Below are experts of layer 2 (counted from 0) of a mixture-of-experts language model. Rows are named router (the router's row for the expert), down (a neuron's output weights, with its number) and show model dimensions 64-127. Each number is 50 + 10 x the weight over its row's rms, rounded and kept within 0 to 99.
Before each expert's rows: "raises" lists some tokens whose logits its average output raises strongly, later layers aside. This comes from a sample of Wikipedia text that the model never trained on.

# expert 40
raises: " the", " there", " one", " an", " a", " it"
router:54 42 51 37 54 44 50 40 46 50 42 61 26 50 54 59 30 39 44 58 63 59 51 47 37 52 58 57 40 42 43 37 48 54 36 50 46 51 50 57 50 52 39 55 44 38 54 37 56 59 43 41 45 50 52 46 51 46 57 42 66 50 48 51
down0:24 59 51 54 58 66 41 56 48 50 36 54 57 51 61 59 49 51 38 44 58 37 51 50 43 42 53 28 41 35 61 69 52 55 43 56 40 41 66 62 66 36 64 47 39 38 60 48 54 38 60 43 36 67 32 52 43 49 37 43 39 53 55 54
down1:43 41 40 60 26 45 48 54 50 51 56 43 60 32 50 32 52 81 64 37 34 62 65 57 49 23 45 42 56 44 52 58 59 49 37 64 70 43 51 52 53 43 51 38 46 44 58 43 59 53 54 63 56 39 49 52 41 65 43 40 55 58 44 55
down2:29 59 66 50 59 62 72 64 46 49 44 50 49 45 46 63 50 25 58 44 41 46 55 68 76 44 48 56 50 44 49 58 47 40 50 35 68 62 48 52 58 42 53 53 53 29 42 47 43 32 49 67 47 43 59 38 49 54 51 47 34 45 54 26
down3:40 52 50 45 52 37 29 56 55 41 44 45 44 61 35 35 48 34 42 37 61 37 37 35 45 41 41 56 26 39 51 46 48 60 46 28 32 49 31 45 47 43 50 51 62 64 26 44 50 53 59 50 48 44 47 31 51 38 47 43 47 47 44 47
down4:63 44 40 38 50 54 37 59 44 46 42 57 36 60 46 47 40 40 31 38 39 61 53 40 34 53 53 35 44 54 47 52 68 61 44 60 51 63 48 41 46 60 55 56 37 47 36 53 54 46 49 44 61 40 56 44 48 62 69 56 45 34 47 41
down5:51 38 48 54 43 37 43 50 21 53 56 42 42 50 41 51 43 46 55 64 48 62 58 55 56 72 51 50 50 58 51 33 38 57 39 37 50 49 61 49 48 51 57 55 61 42 41 52 57 54 49 42 29 53 66 46 47 51 59 60 45 33 41 54
down6:54 44 36 70 45 59 47 55 31 53 55 51 47 49 50 42 57 46 24 57 48 53 57 29 54 40 38 38 51 38 40 66 57 38 53 61 56 47 39 50 45 39 54 63 58 54 55 65 63 47 59 62 51 71 51 40 35 48 49 22 44 43 46 58
down7:50 64 46 40 53 53 26 51 62 61 47 31 47 60 48 53 49 54 49 57 52 44 55 60 45 46 46 55 59 42 38 53 44 46 60 38 47 34 65 47 60 57 46 51 42 62 71 54 48 59 47 51 53 43 52 42 59 32 46 43 50 67 47 44
down8:54 46 54 43 56 67 63 54 45 42 56 49 46 48 51 57 40 58 61 44 60 48 48 53 44 46 51 54 69 55 50 56 40 54 50 55 53 50 46 51 55 38 40 52 41 54 74 62 70 48 35 49 62 52 44 47 67 45 47 67 28 53 53 53
down9:70 40 32 45 42 56 50 56 43 53 56 53 26 53 44 62 33 44 63 47 42 45 59 51 41 33 38 30 41 55 38 48 47 46 49 41 54 58 61 72 56 33 47 69 50 40 40 58 56 38 35 62 51 49 48 32 54 68 42 41 35 27 49 62
down10:32 55 52 47 46 51 70 34 37 43 40 36 48 36 63 47 62 57 43 55 58 68 47 47 47 58 39 72 41 35 59 66 49 47 48 44 49 37 44 55 60 46 50 58 46 46 59 51 45 60 54 49 55 45 40 43 56 40 33 52 46 45 50 45
down11:58 57 40 46 57 38 62 34 57 37 51 59 54 39 48 51 54 40 42 74 42 60 33 37 55 46 49 36 51 42 37 51 52 51 57 62 50 52 58 45 43 50 49 37 61 25 27 38 62 39 51 45 48 48 54 56 48 67 50 40 56 50 62 48
down12:38 47 63 61 60 52 56 51 55 35 33 47 50 37 47 46 57 46 30 57 45 45 40 39 27 30 52 45 52 61 58 56 26 35 53 25 62 64 44 54 54 54 45 43 43 53 47 51 66 54 59 58 49 48 52 50 46 45 65 49 42 73 61 49
down13:62 41 47 53 50 38 32 54 54 48 57 48 51 49 42 47 54 45 48 44 45 51 63 42 51 57 53 51 42 56 54 58 53 51 67 57 46 51 64 55 45 56 33 57 61 44 42 48 50 62 59 64 46 43 52 43 69 49 34 51 58 36 33 42
down14:44 24 45 68 73 49 50 52 58 67 56 58 41 51 74 31 65 57 29 43 33 58 60 41 53 49 48 30 41 74 57 55 63 48 46 55 73 42 58 54 39 44 36 49 57 51 39 41 55 58 58 59 45 53 48 49 55 58 46 57 42 49 40 44
down15:52 45 48 51 50 36 64 39 61 63 48 28 51 45 38 53 49 50 42 55 53 44 49 42 49 50 56 53 40 55 60 36 65 66 48 61 44 20 44 61 36 34 64 37 50 43 27 28 36 52 66 49 36 50 51 58 45 36 57 42 66 45 74 35

# expert 57
raises: " on", " at", " of", ","
router:61 61 59 62 64 41 45 45 36 46 60 38 55 61 48 61 60 63 43 59 61 62 41 61 57 44 48 55 42 64 61 40 37 55 39 43 51 61 41 59 38 59 45 42 39 60 52 37 43 60 54 40 63 48 61 36 43 63 59 39 62 62 60 41
down0:53 40 58 44 51 55 45 71 55 54 58 52 45 19 53 44 38 45 37 62 49 56 63 37 42 54 42 52 39 58 26 29 55 44 54 48 69 57 38 51 63 73 50 42 39 43 37 43 43 51 75 40 51 66 38 65 45 56 46 46 38 63 61 42
down1:51 52 56 71 52 51 46 47 49 37 50 38 57 49 59 40 58 59 49 49 53 66 53 30 51 55 60 36 35 36 51 39 42 44 48 63 39 71 43 41 56 67 45 34 42 37 33 49 64 76 52 58 61 40 61 27 37 51 57 38 54 62 59 65
down2:61 40 35 45 44 64 51 66 62 50 60 31 45 37 66 51 29 39 47 51 56 50 56 43 59 60 58 48 55 66 61 42 52 38 58 56 63 43 52 47 49 60 58 55 53 64 40 61 61 51 76 44 25 33 54 47 63 46 48 49 50 76 58 61
down3:50 54 54 43 55 55 41 33 49 57 52 54 49 26 46 56 38 55 42 38 63 39 38 54 55 52 44 44 44 57 56 45 54 58 44 52 39 53 54 53 51 64 55 30 76 44 48 53 66 59 51 57 49 55 50 32 57 44 69 41 54 47 60 45
down4:30 48 54 62 45 40 52 65 37 63 27 46 68 64 36 33 49 45 48 38 42 35 46 43 53 34 38 56 46 56 42 65 61 45 47 63 50 58 57 45 39 62 72 48 39 52 49 49 44 48 41 47 45 35 48 53 68 53 48 33 31 18 49 36
down5:47 64 37 51 50 58 66 73 49 50 42 59 51 47 51 48 46 60 63 49 48 44 44 51 54 38 65 44 64 53 71 48 50 59 58 51 45 49 52 70 38 60 66 33 49 63 38 50 58 55 49 43 55 53 44 54 37 48 49 50 43 59 53 26
down6:49 55 52 51 52 21 49 45 45 44 51 50 50 46 66 63 54 36 54 67 41 58 50 47 60 43 57 31 68 44 50 38 52 56 51 42 50 53 32 40 40 47 37 48 63 65 46 45 48 50 52 52 50 32 47 46 42 39 73 49 60 64 45 53
down7:40 46 46 63 48 43 48 48 31 47 49 48 41 43 33 58 37 47 61 58 47 66 53 36 55 51 50 52 34 65 52 52 65 58 57 26 46 47 35 32 44 57 66 59 62 43 53 28 40 51 54 50 46 53 44 64 56 54 44 66 42 62 64 53
down8:53 51 68 44 65 53 54 49 58 56 43 57 50 31 52 57 47 53 58 57 52 50 36 33 57 44 65 61 39 32 33 42 50 59 57 58 28 46 55 55 63 46 58 47 67 55 49 41 63 53 62 46 53 61 40 61 46 51 43 57 44 35 56 65
down9:57 44 37 60 52 48 52 63 71 57 68 42 56 45 58 43 57 50 71 65 56 45 54 50 28 41 66 39 52 49 48 62 54 56 53 39 38 49 55 50 47 62 45 46 45 33 57 50 60 69 43 38 37 55 36 52 39 54 53 48 63 62 44 45
down10:48 59 43 59 46 40 69 41 66 51 39 57 60 46 48 52 46 57 45 47 56 46 70 36 40 71 46 43 46 49 52 58 44 64 47 49 35 67 40 52 60 41 31 55 37 47 51 50 35 63 52 45 48 51 35 50 34 39 54 38 50 47 41 57
down11:55 51 46 54 45 53 55 57 40 58 55 40 54 62 56 47 78 50 54 41 58 65 68 62 54 52 41 64 64 58 42 64 52 70 55 49 32 52 31 49 66 53 62 32 53 40 42 60 54 51 48 63 56 49 60 50 62 63 58 62 55 49 36 54
down12:60 59 51 54 37 46 49 58 56 56 61 45 63 61 66 50 66 61 59 54 53 80 61 55 45 37 53 61 55 51 50 39 62 49 40 51 40 45 73 43 59 55 49 50 45 50 61 60 41 46 39 61 41 51 64 43 54 54 53 45 62 46 59 52
down13:39 58 41 48 43 51 38 36 56 62 61 54 47 58 51 40 45 38 52 53 43 55 54 50 57 34 43 43 62 34 69 51 66 47 57 32 47 35 59 38 46 39 41 66 51 33 41 50 43 49 56 63 34 52 56 37 64 53 40 40 56 41 44 44
down14:54 39 26 44 59 57 67 35 51 30 53 60 55 42 41 55 33 76 65 40 44 40 52 57 50 37 47 54 48 38 53 51 45 46 33 59 41 32 46 50 61 49 69 54 58 54 54 42 63 42 55 34 38 37 47 44 32 48 46 49 39 60 41 53
down15:50 60 41 57 42 65 65 48 40 49 54 55 49 54 47 40 54 51 51 49 41 50 63 63 66 41 34 40 64 47 39 67 60 54 52 55 42 35 57 57 47 56 43 53 44 45 70 46 48 55 78 42 63 56 47 46 45 45 59 39 62 60 49 42

# expert 10
raises: " ", ";", ",", " –", "\n", " ("
router:57 28 56 55 51 48 55 51 43 50 54 59 49 47 47 38 64 66 42 55 57 57 46 34 50 66 61 73 47 54 53 50 42 47 51 64 33 45 62 53 53 51 66 54 53 49 64 49 28 53 59 48 52 44 58 80 35 56 53 66 55 50 53 48
down0:39 56 46 49 62 57 38 38 49 59 47 50 37 45 45 46 48 34 27 39 44 58 58 56 58 46 44 44 54 36 48 53 63 49 44 55 46 53 46 56 45 53 50 62 50 46 51 26 34 38 49 64 47 37 55 45 66 54 46 46 47 51 44 71
down1:53 45 70 43 52 47 47 46 53 45 51 79 38 65 46 54 57 82 38 64 71 52 46 56 57 62 54 41 42 49 53 62 46 54 72 44 48 57 42 41 43 50 42 45 54 45 37 46 54 70 50 58 73 64 53 52 70 51 48 37 73 48 39 58
down2:61 63 46 44 22 51 39 42 67 50 48 44 49 43 60 33 57 63 47 54 49 44 50 52 66 50 60 31 51 52 33 47 53 53 62 47 58 62 62 47 40 29 51 66 39 52 33 51 36 48 72 44 43 44 42 34 53 27 43 50 44 24 50 59
down3:47 46 66 67 53 77 45 54 53 35 32 52 48 64 76 49 55 44 84 48 52 55 54 66 59 36 43 59 56 51 53 73 54 49 32 60 56 67 56 48 58 54 50 48 53 55 38 68 40 42 49 64 50 54 37 42 49 48 50 50 61 53 44 45
down4:62 37 66 46 60 46 54 59 46 47 47 54 56 64 45 26 72 49 49 58 53 49 43 39 68 51 38 49 47 55 47 49 38 44 52 50 35 55 61 49 56 54 56 29 48 60 54 48 43 39 52 63 55 47 59 51 30 53 62 50 49 64 51 55
down5:71 45 54 37 48 61 46 45 45 49 35 49 47 49 46 45 53 54 57 41 53 45 59 40 50 68 37 39 68 60 49 67 36 53 54 44 35 51 73 39 55 59 45 54 63 59 38 40 56 57 37 55 54 23 39 46 52 38 59 59 33 55 37 49
down6:60 56 49 56 42 53 49 54 62 39 38 28 58 57 58 42 44 45 45 47 61 45 54 46 37 53 55 64 46 42 48 63 37 48 44 59 46 36 51 62 30 40 53 47 41 65 62 41 45 51 55 59 42 54 44 52 47 40 41 41 43 73 54 42
down7:32 61 44 42 58 50 63 71 45 48 46 39 60 52 49 50 55 54 47 61 45 50 45 46 58 40 51 44 44 47 41 44 36 43 43 39 32 36 38 54 67 65 56 28 53 57 74 42 49 59 54 45 47 57 54 44 60 50 45 43 64 29 49 36
down8:38 34 65 45 78 49 45 63 48 54 43 33 51 56 50 26 50 27 57 63 57 55 24 46 59 50 66 36 47 49 30 40 58 46 54 55 64 47 52 33 31 45 59 41 49 48 57 46 46 48 67 57 48 50 50 48 48 51 49 55 44 57 57 30
down9:68 50 52 57 37 68 46 48 34 52 55 52 50 59 50 66 47 35 64 55 56 43 50 44 46 28 55 51 53 61 44 46 61 62 68 54 49 52 59 60 54 56 51 57 64 53 56 63 57 54 62 37 48 43 48 32 60 63 39 61 38 58 42 53
down10:55 42 31 50 34 49 52 50 47 51 36 63 41 43 42 42 29 47 60 79 53 41 35 61 52 64 45 59 47 61 48 60 46 29 43 52 53 62 41 46 49 54 34 51 40 51 51 45 45 63 72 63 56 50 55 34 34 66 49 46 58 48 34 53
down11:30 56 50 51 52 70 54 54 66 57 54 53 51 45 49 60 43 48 70 25 43 49 70 53 52 33 50 29 49 56 64 50 37 44 57 44 76 35 55 61 52 60 47 55 33 55 47 63 62 28 56 60 49 49 48 44 59 56 37 42 40 55 53 51
down12:66 67 68 52 60 52 42 58 63 56 35 45 46 56 39 54 47 60 46 56 59 66 54 55 41 61 44 54 60 42 37 56 40 44 56 71 51 51 55 39 53 51 59 42 55 54 56 44 64 34 64 60 65 42 49 41 39 52 39 64 37 53 48 32
down13:50 43 64 49 50 35 55 55 36 47 53 53 63 44 63 30 52 43 50 41 44 58 51 57 50 39 45 45 52 49 43 74 41 55 47 57 51 58 50 64 49 44 40 70 42 47 52 57 62 65 62 70 36 64 44 43 56 46 58 19 36 66 48 60
down14:38 40 51 41 74 42 41 53 54 35 46 47 50 52 47 31 64 24 63 56 45 55 42 48 49 46 48 52 36 38 41 49 50 51 62 62 46 33 54 68 50 32 39 76 41 59 50 50 30 61 52 40 34 49 52 51 54 49 51 68 73 46 45 41
down15:54 61 43 32 59 53 38 78 34 48 41 38 61 37 51 39 68 57 60 57 50 60 40 56 56 44 47 52 46 54 57 47 41 45 54 47 48 48 37 42 57 59 40 43 57 39 46 44 51 55 51 33 56 40 58 54 51 52 50 41 63 53 56 40